config.toml
n_experts = 32
activation = "gelu"
lr_router = 0.00172
Below are experts of layer 3 (counted from 0) of a mixture-of-experts language model. Rows are named up (a neuron's input weights, with its number) and show model dimensions 288-335. Each number is 200 + 30 x the weight over its row's rms, rounded and kept within 0 to 999.
Before each expert's rows: "mostly gets" lists some tokens that are sent to it at least half of the time. This comes from a sample of Wikipedia text that the model never trained on.

# expert 29
mostly gets: "time", "ite ", "ton ", "ard ", "ade ", "ov "
up0,170,214,223,190,190,238,193,177,222,203,220,226,202,183,266,203,168,215,215,201,214,190,186,200,138,203,141,180,233,163,235,209,226,195,258,206,172,244,174,212,154,178,244,194,190,162,181,224
up1,238,199,226,189,179,133,219,202,211,187,209,250,171,268,231,158,161,212,201,223,210,210,151,186,207,230,188,199,242,207,255,224,198,179,197,240,226,169,233,201,124,133,221,188,209,198,229,241
up2,207,179,178,195,195,207,197,167,192,204,223,205,215,165,218,209,171,203,196,226,212,195,210,180,203,102,189,231,211,164,261,193,237,167,192,187,207,183,255,188,220,193,205,195,233,196,190,207
up3,160,212,179,163,190,185,177,159,188,199,227,212,140,218,197,204,277,195,179,193,238,211,197,245,208,168,220,229,204,216,225,211,194,199,145,196,188,199,220,183,255,251,216,245,221,199,230,241
up4,196,220,227,232,186,171,157,188,230,200,219,218,179,205,285,223,183,149,180,236,220,193,159,212,185,255,174,199,219,157,224,177,174,163,248,237,220,214,178,176,242,228,196,215,233,197,167,174
up5,192,217,138,192,242,173,206,212,231,166,197,214,196,169,297,135,225,226,178,179,187,206,213,227,219,189,224,179,158,139,228,206,246,179,236,302,238,168,212,196,188,206,189,194,203,183,180,221
up6,130,195,162,190,204,195,242,192,205,228,233,234,221,126,171,174,203,236,201,133,162,155,140,197,185,198,141,247,167,138,236,226,215,179,237,165,229,197,190,210,216,193,199,213,236,218,226,188
up7,214,197,188,260,121,162,258,201,162,203,193,245,201,216,147,203,124,210,153,200,156,174,181,199,209,184,234,243,203,208,209,157,267,206,167,207,207,239,192,218,208,226,231,231,153,183,203,210
up8,155,205,151,235,230,187,184,226,208,258,195,217,159,171,228,210,206,154,243,208,159,156,273,214,263,205,200,202,194,170,278,145,213,201,181,194,171,177,220,185,178,195,184,242,215,176,218,300
up9,259,218,235,205,207,232,234,270,218,173,181,136,259,194,181,166,139,168,254,161,260,220,203,231,236,200,237,158,219,186,145,224,212,179,164,165,200,219,156,216,198,221,244,221,184,200,210,163

# expert 5
mostly gets: "American ", "Green ", "States ", "John ", "British ", "David "
up0,207,223,184,222,226,237,188,229,238,194,221,255,164,226,200,261,137,185,190,174,207,185,235,269,150,175,185,207,206,202,247,166,199,197,181,236,184,209,161,223,205,188,223,198,196,178,227,242
up1,196,185,167,204,242,202,259,194,216,157,205,185,185,165,174,199,210,210,183,207,226,172,151,175,227,224,253,191,182,190,230,228,137,221,197,183,234,168,151,166,160,218,159,189,258,228,219,216
up2,205,239,154,236,218,208,230,163,231,194,230,187,185,150,200,187,236,216,204,229,110,226,161,209,196,230,194,194,205,198,152,161,200,195,227,219,200,228,212,254,291,194,238,216,278,213,195,217
up3,208,249,239,207,228,211,167,217,221,198,207,200,204,215,226,234,215,181,144,164,195,198,200,216,228,250,220,234,156,207,189,167,193,186,225,217,203,223,241,229,200,217,263,162,214,228,229,189
up4,189,161,144,240,199,157,224,223,234,241,191,196,175,136,200,223,110,200,169,210,203,228,191,257,179,188,224,227,219,212,227,214,220,196,201,192,261,192,168,209,180,170,221,155,213,216,178,139
up5,206,224,221,185,116,208,203,172,193,198,208,178,168,214,198,212,182,150,167,129,166,192,247,200,222,246,145,165,171,212,182,145,185,152,223,189,220,200,232,248,172,211,205,196,166,227,222,214
up6,179,201,154,176,188,201,213,234,197,223,213,159,180,204,240,271,187,238,194,166,231,201,200,191,215,224,234,219,216,176,197,181,208,197,150,183,181,210,254,287,176,211,213,227,250,168,207,210
up7,179,171,226,153,256,213,229,233,182,174,238,178,183,177,239,168,203,151,175,222,193,208,190,207,148,194,199,227,288,254,228,177,176,215,255,242,186,215,166,223,223,136,215,173,215,124,253,159
up8,177,232,250,247,230,237,150,198,238,216,216,188,185,207,169,200,136,146,206,178,148,256,239,216,250,211,159,207,201,179,186,167,203,232,237,207,174,198,158,185,224,230,233,221,153,247,244,228
up9,177,187,245,181,221,216,207,153,169,185,228,242,178,230,203,178,155,170,189,178,172,196,237,229,178,196,166,215,148,158,209,193,263,188,189,218,252,215,213,217,178,198,252,182,233,203,209,171

# expert 12
mostly gets: "An ", "another ", "second ", "four ", "three ", "featuring "
up0,214,209,162,161,228,233,223,183,232,179,210,211,197,196,234,287,189,210,190,109,167,190,256,214,251,206,195,172,151,212,223,155,226,195,261,175,207,201,151,229,221,188,221,245,210,171,219,220
up1,232,195,221,206,184,195,212,202,194,232,229,246,180,229,182,202,202,179,172,198,249,188,246,193,189,202,199,244,231,169,187,268,209,176,208,244,183,222,198,225,236,265,164,225,224,261,166,256
up2,222,196,194,219,222,222,225,209,229,224,210,163,172,239,152,246,185,203,228,204,217,203,241,245,231,156,234,156,176,169,160,197,211,185,176,218,104,212,169,158,170,164,138,230,198,198,220,260
up3,197,167,153,223,236,201,249,224,206,203,208,188,230,182,206,117,205,201,216,210,196,193,229,237,238,224,182,169,200,225,276,210,225,240,222,210,210,183,230,225,191,145,229,186,230,209,267,240
up4,194,226,223,167,211,177,252,226,191,191,208,181,204,238,216,215,171,177,133,224,216,178,212,206,246,177,169,165,243,167,267,229,199,185,174,221,151,187,182,173,159,202,163,200,228,224,189,201
up5,236,186,152,207,155,182,183,203,209,218,235,203,208,140,217,218,204,161,181,187,197,183,136,234,214,229,201,251,214,192,193,215,173,177,230,271,236,275,188,181,179,159,189,222,280,185,177,241
up6,247,222,219,194,196,172,171,185,220,204,223,216,142,182,189,184,198,201,234,187,207,227,204,188,220,233,147,271,196,252,231,189,222,193,163,203,186,193,223,217,172,201,200,246,208,195,166,255
up7,148,132,204,237,232,177,193,173,191,226,177,200,198,197,177,180,217,193,211,176,211,183,240,224,171,173,179,231,248,237,187,184,214,162,205,205,253,197,206,230,280,186,190,222,200,179,227,188
up8,179,165,194,229,248,255,187,201,169,168,228,270,228,242,276,219,165,169,189,179,191,207,193,178,208,176,160,189,241,192,220,217,192,181,166,188,201,193,211,232,210,205,178,227,147,194,187,203
up9,189,193,140,164,133,234,228,158,187,233,182,248,195,192,224,244,211,204,198,230,218,148,178,215,250,149,186,219,199,249,225,200,154,232,209,217,203,188,152,167,253,242,212,194,259,217,214,280

# expert 15
mostly gets: "August ", "June ", "War ", "States ", "July ", "September "
up0,239,137,214,215,195,210,222,144,182,183,188,176,162,209,215,221,185,209,241,194,160,234,181,274,224,264,216,205,206,210,191,211,206,232,214,186,203,173,177,225,219,204,232,200,206,185,234,231
up1,224,179,196,233,249,218,242,187,240,223,147,215,192,176,194,277,183,191,202,207,224,266,181,180,226,241,165,194,196,285,174,157,198,166,199,202,211,207,236,143,217,179,255,185,163,194,202,202
up2,239,159,228,197,216,279,225,231,226,180,225,232,197,186,179,200,202,208,165,160,249,188,204,152,236,163,200,194,189,195,238,210,201,203,168,169,215,190,187,191,194,237,206,197,124,178,180,253
up3,196,234,178,236,256,171,173,162,185,182,189,165,173,194,224,161,184,183,207,180,210,211,229,217,219,148,164,221,208,208,207,155,236,189,233,162,161,179,196,198,166,114,162,215,217,103,212,217
up4,227,188,203,237,213,171,198,200,167,181,247,271,207,229,239,235,216,201,193,214,181,167,211,233,224,191,183,222,229,156,216,167,225,215,281,150,229,168,188,237,195,210,246,217,222,214,211,199
up5,186,248,135,182,202,210,145,170,185,255,217,218,193,190,185,274,233,188,190,220,181,209,239,254,142,225,237,190,184,231,182,229,224,191,185,169,202,219,206,183,171,194,197,202,199,241,248,209
up6,186,200,180,216,214,233,155,166,248,226,186,199,231,207,231,243,158,221,166,205,228,195,178,178,207,197,148,208,233,201,206,249,212,205,166,159,203,132,174,203,167,195,203,241,195,222,239,206
up7,173,99,196,208,205,138,174,157,233,196,182,190,183,238,177,219,215,225,186,189,158,257,206,190,209,187,207,232,211,189,250,164,246,173,194,166,172,178,208,198,173,230,211,223,268,171,231,179
up8,180,187,140,206,235,150,224,219,248,156,205,225,181,183,171,214,248,242,195,172,227,211,177,160,234,191,177,212,168,224,218,198,227,159,194,162,259,157,161,247,210,201,218,214,255,171,234,206
up9,146,139,199,175,191,229,248,194,269,166,208,182,197,176,209,204,195,168,152,207,164,233,190,205,197,236,238,182,166,182,215,170,235,223,173,211,199,188,224,174,180,257,220,156,234,166,240,228

# expert 9
mostly gets: "most ", "been ", "have ", "such ", "were ", "many "
up0,216,127,196,206,221,221,166,189,223,168,203,147,196,202,191,192,230,228,210,202,186,220,240,143,139,133,205,191,186,198,161,217,214,188,189,165,212,147,195,204,215,281,227,245,208,228,198,205
up1,175,239,187,199,137,235,209,140,220,198,202,198,219,186,221,205,196,237,142,170,194,211,189,198,180,256,158,192,250,219,266,222,184,208,198,208,220,213,189,199,166,215,229,197,194,154,163,221
up2,243,235,168,232,143,217,192,183,215,191,188,237,214,164,205,223,197,181,227,199,225,216,249,280,277,242,180,225,236,250,203,207,200,191,224,212,217,150,131,200,217,210,151,225,194,164,151,212
up3,159,179,183,192,203,247,123,195,276,203,221,186,159,213,183,236,177,196,211,206,226,148,223,195,174,191,201,208,183,277,191,200,277,160,187,197,194,215,211,220,195,244,256,245,268,173,193,190
up4,203,176,211,219,176,193,239,117,160,178,192,232,236,199,232,166,192,197,148,197,191,227,187,208,177,166,198,235,218,151,245,194,220,163,231,185,197,179,210,201,286,252,194,164,210,144,170,183
up5,217,186,231,189,181,204,134,197,181,175,225,263,238,206,215,221,193,214,197,203,188,278,153,171,275,210,203,218,163,204,219,253,238,192,252,228,179,206,220,191,206,213,193,255,165,190,211,209
up6,174,178,197,222,199,136,197,218,239,220,181,161,185,220,167,183,194,271,234,234,248,212,221,195,198,218,194,243,209,229,192,236,236,211,254,170,194,183,181,197,187,202,165,198,197,181,215,186
up7,212,223,177,217,139,220,268,186,188,211,179,199,198,184,211,193,156,188,120,185,218,215,240,197,181,209,193,210,240,132,191,219,177,214,261,203,224,218,218,187,156,177,219,214,236,150,183,215
up8,167,193,205,223,185,165,247,165,214,196,167,197,191,214,223,215,173,219,197,213,171,185,203,186,255,277,164,227,203,182,194,202,152,219,235,240,175,173,222,207,213,148,167,191,288,184,240,202
up9,220,224,211,208,245,252,210,131,222,210,238,195,154,217,214,230,168,205,139,185,152,257,228,244,210,211,215,179,205,198,206,218,228,230,229,200,218,201,232,191,222,201,232,219,284,184,217,233

# expert 17
mostly gets: "his ", "He ", "she ", "She ", "him ", "His "
up0,200,152,210,240,216,211,204,190,175,181,221,205,214,224,240,175,145,215,172,164,209,182,238,180,147,195,222,192,208,172,229,230,166,179,166,149,236,223,191,225,235,179,172,195,198,174,171,213
up1,192,223,198,235,227,262,240,182,226,180,207,190,170,197,217,193,222,133,221,199,187,207,195,194,183,174,216,185,199,135,204,173,216,159,188,216,186,207,189,277,169,145,169,234,204,230,179,217
up2,194,242,153,212,221,192,221,183,212,185,215,241,253,202,190,227,215,146,192,161,200,211,181,223,189,203,147,149,187,208,204,233,232,231,197,175,202,141,230,146,195,210,195,145,228,150,228,260
up3,203,177,190,239,200,178,238,221,186,256,186,189,167,214,215,175,155,198,227,232,209,219,157,208,227,164,195,221,194,213,179,246,251,261,174,213,204,207,139,202,181,164,176,230,170,224,213,189
up4,199,157,228,211,245,231,213,171,224,233,202,116,173,188,124,212,191,216,209,230,202,234,228,223,234,222,204,189,177,261,207,162,200,158,185,244,210,199,226,228,168,216,159,157,189,201,214,244
up5,149,204,189,204,231,233,242,168,272,180,181,181,161,190,234,178,191,231,199,157,193,200,195,214,204,192,179,215,186,188,193,196,250,175,209,199,163,205,217,233,218,132,157,213,167,111,216,179
up6,204,181,165,227,215,169,183,179,165,170,206,264,219,147,221,214,134,195,188,182,143,177,189,215,203,212,186,210,223,212,198,143,263,186,261,200,174,203,203,204,182,207,203,189,208,202,197,201
up7,233,193,183,158,240,215,199,124,206,191,184,172,182,171,228,145,201,213,170,219,237,220,206,172,200,164,215,147,236,190,191,156,190,218,196,177,256,249,197,204,190,205,176,240,204,175,212,244
up8,221,195,233,226,246,252,220,186,177,218,206,272,195,141,185,288,177,220,193,221,186,207,233,172,231,226,213,226,210,162,192,174,138,187,157,191,213,196,222,259,200,175,184,215,184,181,211,230
up9,235,217,163,235,176,202,131,186,166,188,215,255,219,204,236,180,182,233,211,162,206,203,201,242,176,188,217,174,230,193,224,220,245,213,164,191,227,235,191,269,259,228,194,187,237,189,266,193

# expert 25
mostly gets: "ed", "ing", "and", "ell", "time", "ist"
up0,223,207,165,152,156,188,201,163,142,154,182,217,183,243,217,173,220,219,165,182,227,180,223,194,235,161,188,199,230,162,209,217,195,215,246,217,211,234,159,180,246,197,201,187,228,207,183,241
up1,175,198,113,207,212,188,173,186,176,179,189,216,148,226,169,228,192,200,208,185,191,213,238,202,197,182,202,257,191,183,163,177,216,184,238,197,250,199,193,217,224,259,218,290,210,192,203,168
up2,168,197,139,178,150,209,205,188,206,189,196,212,159,196,212,246,192,223,204,203,199,216,221,185,236,239,175,137,250,235,249,212,220,201,171,179,163,226,189,213,194,207,217,216,140,148,218,190
up3,186,187,199,178,178,214,159,223,240,200,234,196,237,194,185,170,213,183,182,248,201,181,209,200,292,129,163,151,208,209,241,221,238,216,225,152,168,199,214,218,233,164,227,171,195,193,221,179
up4,242,246,187,189,154,203,200,166,173,227,222,262,237,239,193,235,217,169,171,207,185,205,213,233,271,170,250,180,189,149,168,188,222,215,221,172,240,165,131,219,256,250,202,233,214,198,212,178
up5,205,221,162,196,186,231,191,174,182,170,242,182,215,152,184,196,167,234,184,195,226,167,232,227,204,196,210,251,197,227,242,188,213,187,193,159,186,179,174,173,263,227,143,200,210,195,224,216
up6,186,214,229,222,174,205,219,232,170,220,195,221,127,191,205,217,195,152,231,209,181,215,189,185,184,260,216,201,187,168,171,220,204,168,189,163,125,265,149,194,160,156,143,222,179,184,163,235
up7,281,181,199,223,196,217,213,154,226,223,171,219,165,209,241,200,306,238,222,186,180,177,204,199,212,160,151,185,167,199,225,214,236,162,186,208,238,193,196,240,203,214,203,234,218,181,290,237
up8,140,171,224,180,193,212,251,109,174,133,194,179,212,244,207,179,198,161,192,222,266,213,231,234,228,179,221,196,214,175,208,140,203,158,168,198,181,172,183,173,172,242,207,186,231,236,271,166
up9,177,193,188,198,168,248,147,154,203,214,213,266,219,139,211,191,225,169,209,197,173,178,190,157,211,157,175,195,164,163,196,212,246,157,220,158,230,260,240,188,225,188,196,192,260,213,205,201

# expert 26
mostly gets: "an", "ar", "i", "u", "o", "h"
up0,239,247,219,237,188,238,214,153,221,186,174,199,189,179,222,211,198,197,230,186,183,223,207,202,199,222,222,191,132,152,230,186,199,154,168,173,231,148,189,241,225,203,216,216,163,193,159,215
up1,226,221,205,195,209,198,168,225,230,177,219,251,199,163,183,201,165,155,194,269,153,191,248,199,203,200,169,218,144,183,259,263,213,194,170,183,216,168,193,285,197,215,181,197,209,154,197,213
up2,183,181,103,232,250,180,209,181,193,225,203,177,208,193,167,217,211,213,200,200,208,231,257,213,216,158,196,189,187,210,183,224,175,188,234,185,206,239,162,200,218,169,187,203,195,246,189,247
up3,205,190,203,138,241,163,210,224,181,192,187,174,170,187,133,208,147,191,245,211,201,203,224,216,200,179,155,162,224,166,192,195,230,194,218,183,222,188,198,165,198,172,193,234,168,242,202,172
up4,185,180,206,265,140,197,238,197,272,190,210,188,205,215,199,229,191,170,217,193,213,203,219,208,160,209,200,202,236,166,149,183,215,203,227,135,242,200,217,171,209,274,200,212,157,181,190,136
up5,228,188,237,228,228,205,206,172,255,199,225,182,198,111,278,195,227,158,178,173,218,170,172,166,224,258,207,252,172,238,185,243,121,160,203,219,210,192,186,231,223,182,202,174,197,182,206,240
up6,224,204,175,230,247,233,257,172,154,204,172,259,199,175,225,168,147,172,237,136,185,177,225,191,233,192,224,192,169,185,159,198,179,154,211,183,211,164,224,198,212,196,188,180,201,193,217,192
up7,171,249,234,179,191,196,215,129,223,190,191,209,233,182,168,202,183,182,206,211,268,239,189,196,226,196,229,187,181,223,160,216,192,153,151,174,238,192,179,153,189,179,181,197,172,232,189,251
up8,281,182,139,212,189,225,244,139,202,190,160,161,181,193,166,233,196,189,151,216,236,214,178,218,202,141,194,184,219,206,167,231,215,198,240,191,172,244,187,238,245,226,207,234,220,209,242,211
up9,218,142,177,174,187,220,179,151,170,203,194,180,158,149,220,232,184,206,231,213,230,173,203,203,219,220,194,167,217,163,140,183,212,248,237,237,187,265,188,203,187,192,179,197,217,155,210,267

# expert 23
mostly gets: "z", "Z", "T", "um", "j", "V"
up0,182,199,188,142,202,145,199,218,199,269,181,178,203,207,140,251,221,181,204,168,216,220,217,175,194,215,222,169,184,192,182,248,161,204,198,177,194,175,172,220,201,206,285,179,211,238,240,225
up1,198,180,259,239,214,147,159,174,149,202,271,187,141,191,251,148,135,195,198,212,210,184,196,107,213,186,168,209,272,227,212,166,236,162,224,201,159,162,160,183,207,132,244,176,206,181,204,204
up2,163,189,195,220,156,235,170,220,181,187,213,184,162,221,228,199,195,205,187,171,185,168,159,182,209,176,204,159,180,207,239,209,172,195,145,213,173,154,252,278,221,213,207,229,225,149,205,209
up3,228,225,252,194,221,202,167,213,170,207,200,226,145,235,249,236,201,198,209,155,160,216,190,163,210,207,227,208,206,253,255,181,181,195,218,204,183,159,212,230,213,239,244,185,220,200,282,197
up4,182,216,224,224,217,241,203,199,235,184,210,177,174,204,98,244,185,171,206,189,153,180,220,251,180,148,229,219,194,198,225,191,185,195,192,190,244,198,181,229,188,180,230,205,199,202,224,179
up5,168,218,202,244,174,207,219,198,222,232,222,245,263,203,245,199,187,173,248,189,254,225,211,187,194,185,173,198,247,152,199,198,175,161,226,206,243,208,207,162,215,184,162,217,222,214,180,212
up6,245,156,216,228,118,215,196,179,130,210,212,246,245,207,200,239,219,173,204,187,197,156,212,196,250,187,101,256,173,221,231,179,248,163,171,169,187,183,248,198,199,159,179,225,186,190,182,247
up7,182,237,176,185,157,207,213,207,227,198,227,189,193,228,155,242,197,226,234,213,215,113,181,201,160,189,216,218,163,200,169,174,190,194,188,227,228,221,226,202,220,196,246,234,211,175,272,244
up8,205,167,144,176,239,166,262,171,201,168,179,188,226,191,265,179,233,183,229,187,285,192,170,205,210,105,182,193,185,207,255,202,183,206,249,128,218,166,184,200,230,174,168,179,130,228,226,197
up9,145,232,157,191,166,206,222,223,186,227,217,192,195,257,161,156,174,179,218,148,235,177,174,205,221,222,145,197,218,238,154,205,211,167,184,208,230,163,232,148,237,241,204,225,257,173,198,197

# expert 14
mostly gets: "S", "M", "R", "B", "K", "G"
up0,210,208,191,222,250,238,230,119,176,180,203,253,185,170,255,255,191,202,176,214,190,142,213,200,154,213,226,243,190,178,183,172,215,200,203,178,216,248,170,216,230,154,197,237,267,209,213,195
up1,233,188,182,164,207,201,219,185,203,175,196,194,187,239,180,208,199,193,245,201,227,203,203,197,225,169,170,182,221,213,198,173,227,178,116,232,220,223,242,235,208,130,247,179,243,159,217,222
up2,206,208,195,236,188,173,202,183,228,214,214,209,185,140,212,238,217,245,234,257,203,213,246,191,239,147,243,168,214,153,220,183,210,187,137,272,178,207,189,231,182,207,175,244,183,203,230,240
up3,171,234,188,223,240,217,198,225,222,198,227,180,163,161,168,194,185,212,214,168,205,194,182,199,220,156,173,198,153,190,253,220,159,193,202,168,202,225,187,199,201,217,212,239,244,210,194,165
up4,196,160,227,189,238,209,235,162,235,125,209,197,257,212,203,208,193,186,266,182,195,209,213,199,198,242,178,196,198,188,232,200,190,180,222,150,199,157,173,129,245,185,195,198,202,208,177,226
up5,198,153,166,205,190,205,260,215,222,175,233,165,221,200,142,225,241,186,221,183,206,176,125,188,234,163,231,207,242,214,197,153,219,211,188,249,197,238,194,223,206,178,234,233,164,152,262,201
up6,219,264,182,230,220,250,242,181,261,151,238,212,203,180,204,165,192,182,217,201,218,227,199,191,153,210,211,211,229,207,184,194,203,189,174,172,215,158,142,170,238,190,240,222,235,119,168,201
up7,223,208,160,174,172,169,189,194,180,149,174,175,169,229,181,214,152,218,152,181,229,185,247,161,199,199,205,201,221,229,216,235,241,185,189,228,252,205,197,221,216,190,260,173,210,252,229,189
up8,210,218,176,226,179,175,187,242,184,185,189,194,151,168,208,206,194,183,184,159,216,179,231,186,209,178,189,189,223,104,225,154,190,241,226,226,181,193,189,207,183,208,194,219,245,157,217,235
up9,196,166,221,203,206,199,212,240,232,228,228,188,185,160,163,202,184,204,181,184,201,218,202,229,182,259,197,201,123,174,202,178,184,149,163,233,177,185,211,92,189,334,194,200,193,195,203,200

# expert 4
mostly gets: "He ", "he ", "she ", "She ", "they ", "him "
up0,212,251,201,259,187,245,241,219,167,176,237,203,170,207,230,196,202,137,241,186,219,229,204,181,177,154,216,192,183,210,228,225,182,238,166,204,182,182,153,211,243,192,159,150,188,180,236,208
up1,190,127,183,185,221,246,193,216,202,206,232,188,155,171,218,152,155,209,199,185,196,168,230,198,214,200,209,221,194,165,196,174,222,206,253,200,179,186,195,184,161,146,166,171,170,173,259,207
up2,220,206,252,232,219,208,225,199,180,170,213,203,221,218,165,227,203,240,210,181,180,217,182,204,216,248,194,186,255,144,221,218,217,202,226,175,204,138,209,210,174,172,206,231,169,207,197,200
up3,193,253,202,205,217,217,256,250,208,162,207,153,214,194,193,127,183,141,219,191,191,196,231,149,225,190,206,198,197,220,208,103,184,193,229,167,256,192,222,164,233,202,210,211,198,174,176,203
up4,223,199,215,181,201,216,254,189,242,206,266,177,181,214,199,143,165,190,206,199,168,211,237,165,171,257,244,163,235,193,196,211,176,212,224,265,151,228,232,202,168,174,258,207,213,218,218,215
up5,139,157,227,215,218,225,208,265,244,154,233,222,248,191,193,170,169,167,134,184,101,260,210,215,244,208,219,179,231,244,200,205,221,136,200,167,182,161,197,213,207,171,190,202,207,221,231,238
up6,186,235,205,229,242,192,215,189,188,227,212,190,186,200,232,194,185,194,174,212,202,274,200,200,215,245,173,227,194,245,202,177,195,163,188,229,163,238,174,217,189,196,217,179,223,192,203,207
up7,160,167,161,236,243,145,222,223,182,216,186,240,204,252,168,211,197,260,212,163,230,182,189,189,187,158,198,210,238,237,211,167,161,177,162,213,226,177,242,229,172,169,272,215,224,185,183,185
up8,232,210,217,248,210,222,224,247,229,177,202,171,195,170,239,219,173,208,160,198,213,178,214,176,161,118,179,232,208,222,205,241,186,229,224,212,210,181,169,158,195,185,255,192,218,229,200,187
up9,212,176,217,227,195,161,221,232,222,232,176,194,175,211,197,265,204,169,175,192,173,229,255,224,182,254,165,195,198,154,231,182,222,194,191,202,154,175,224,194,238,203,178,187,182,247,176,211

# expert 27
mostly gets: ". ", "). ", "os", ".", "us", ")."
up0,190,206,171,208,233,234,190,246,213,220,197,162,157,179,213,133,197,141,189,198,166,193,195,111,218,172,118,231,219,148,159,187,184,221,235,154,193,218,176,207,233,164,187,191,192,202,227,206
up1,226,182,190,141,187,268,223,170,210,115,235,218,223,214,213,237,163,223,170,185,172,215,209,181,266,216,136,221,177,211,174,204,296,211,235,263,209,202,233,220,225,157,211,190,219,231,238,240
up2,199,201,218,288,193,216,220,166,242,117,225,172,234,138,243,193,153,210,235,170,190,207,207,177,205,185,183,196,237,215,172,173,220,147,131,214,201,186,190,209,229,237,195,183,219,139,236,204
up3,197,152,204,209,193,162,212,194,197,229,197,198,228,214,230,206,205,208,218,180,208,249,179,144,159,191,140,208,217,174,217,182,249,193,212,207,191,202,217,217,249,231,225,214,234,177,215,234
up4,218,175,192,246,224,162,189,205,263,84,220,191,220,199,160,214,182,182,212,186,197,204,204,184,209,162,164,199,165,207,217,191,185,142,230,162,269,235,176,174,187,214,186,212,226,174,232,195
up5,198,194,178,215,203,228,197,223,190,190,201,231,207,170,230,243,175,232,145,181,194,176,209,210,190,223,137,214,178,210,206,178,206,151,219,141,263,157,211,200,226,210,236,167,189,240,234,176
up6,222,188,169,259,183,181,208,224,200,207,239,224,221,184,216,198,174,186,214,240,190,248,205,236,216,196,94,225,199,225,231,200,201,212,218,203,259,157,194,197,247,212,161,255,193,211,234,214
up7,153,167,211,203,210,207,183,220,223,206,199,141,139,208,189,199,198,207,203,170,213,191,185,255,165,180,223,135,213,183,230,158,214,209,168,232,156,206,178,206,240,199,228,213,211,259,188,237
up8,180,191,150,237,223,186,163,165,251,161,138,196,187,221,194,228,203,138,159,183,227,219,212,158,194,208,196,174,169,179,229,202,168,122,206,271,237,202,189,168,200,203,246,217,221,174,206,234
up9,197,222,200,184,187,211,254,153,213,192,236,127,208,205,227,238,238,194,236,156,176,169,219,214,192,206,214,188,170,208,172,189,187,227,266,239,167,193,182,182,209,182,256,253,219,181,178,175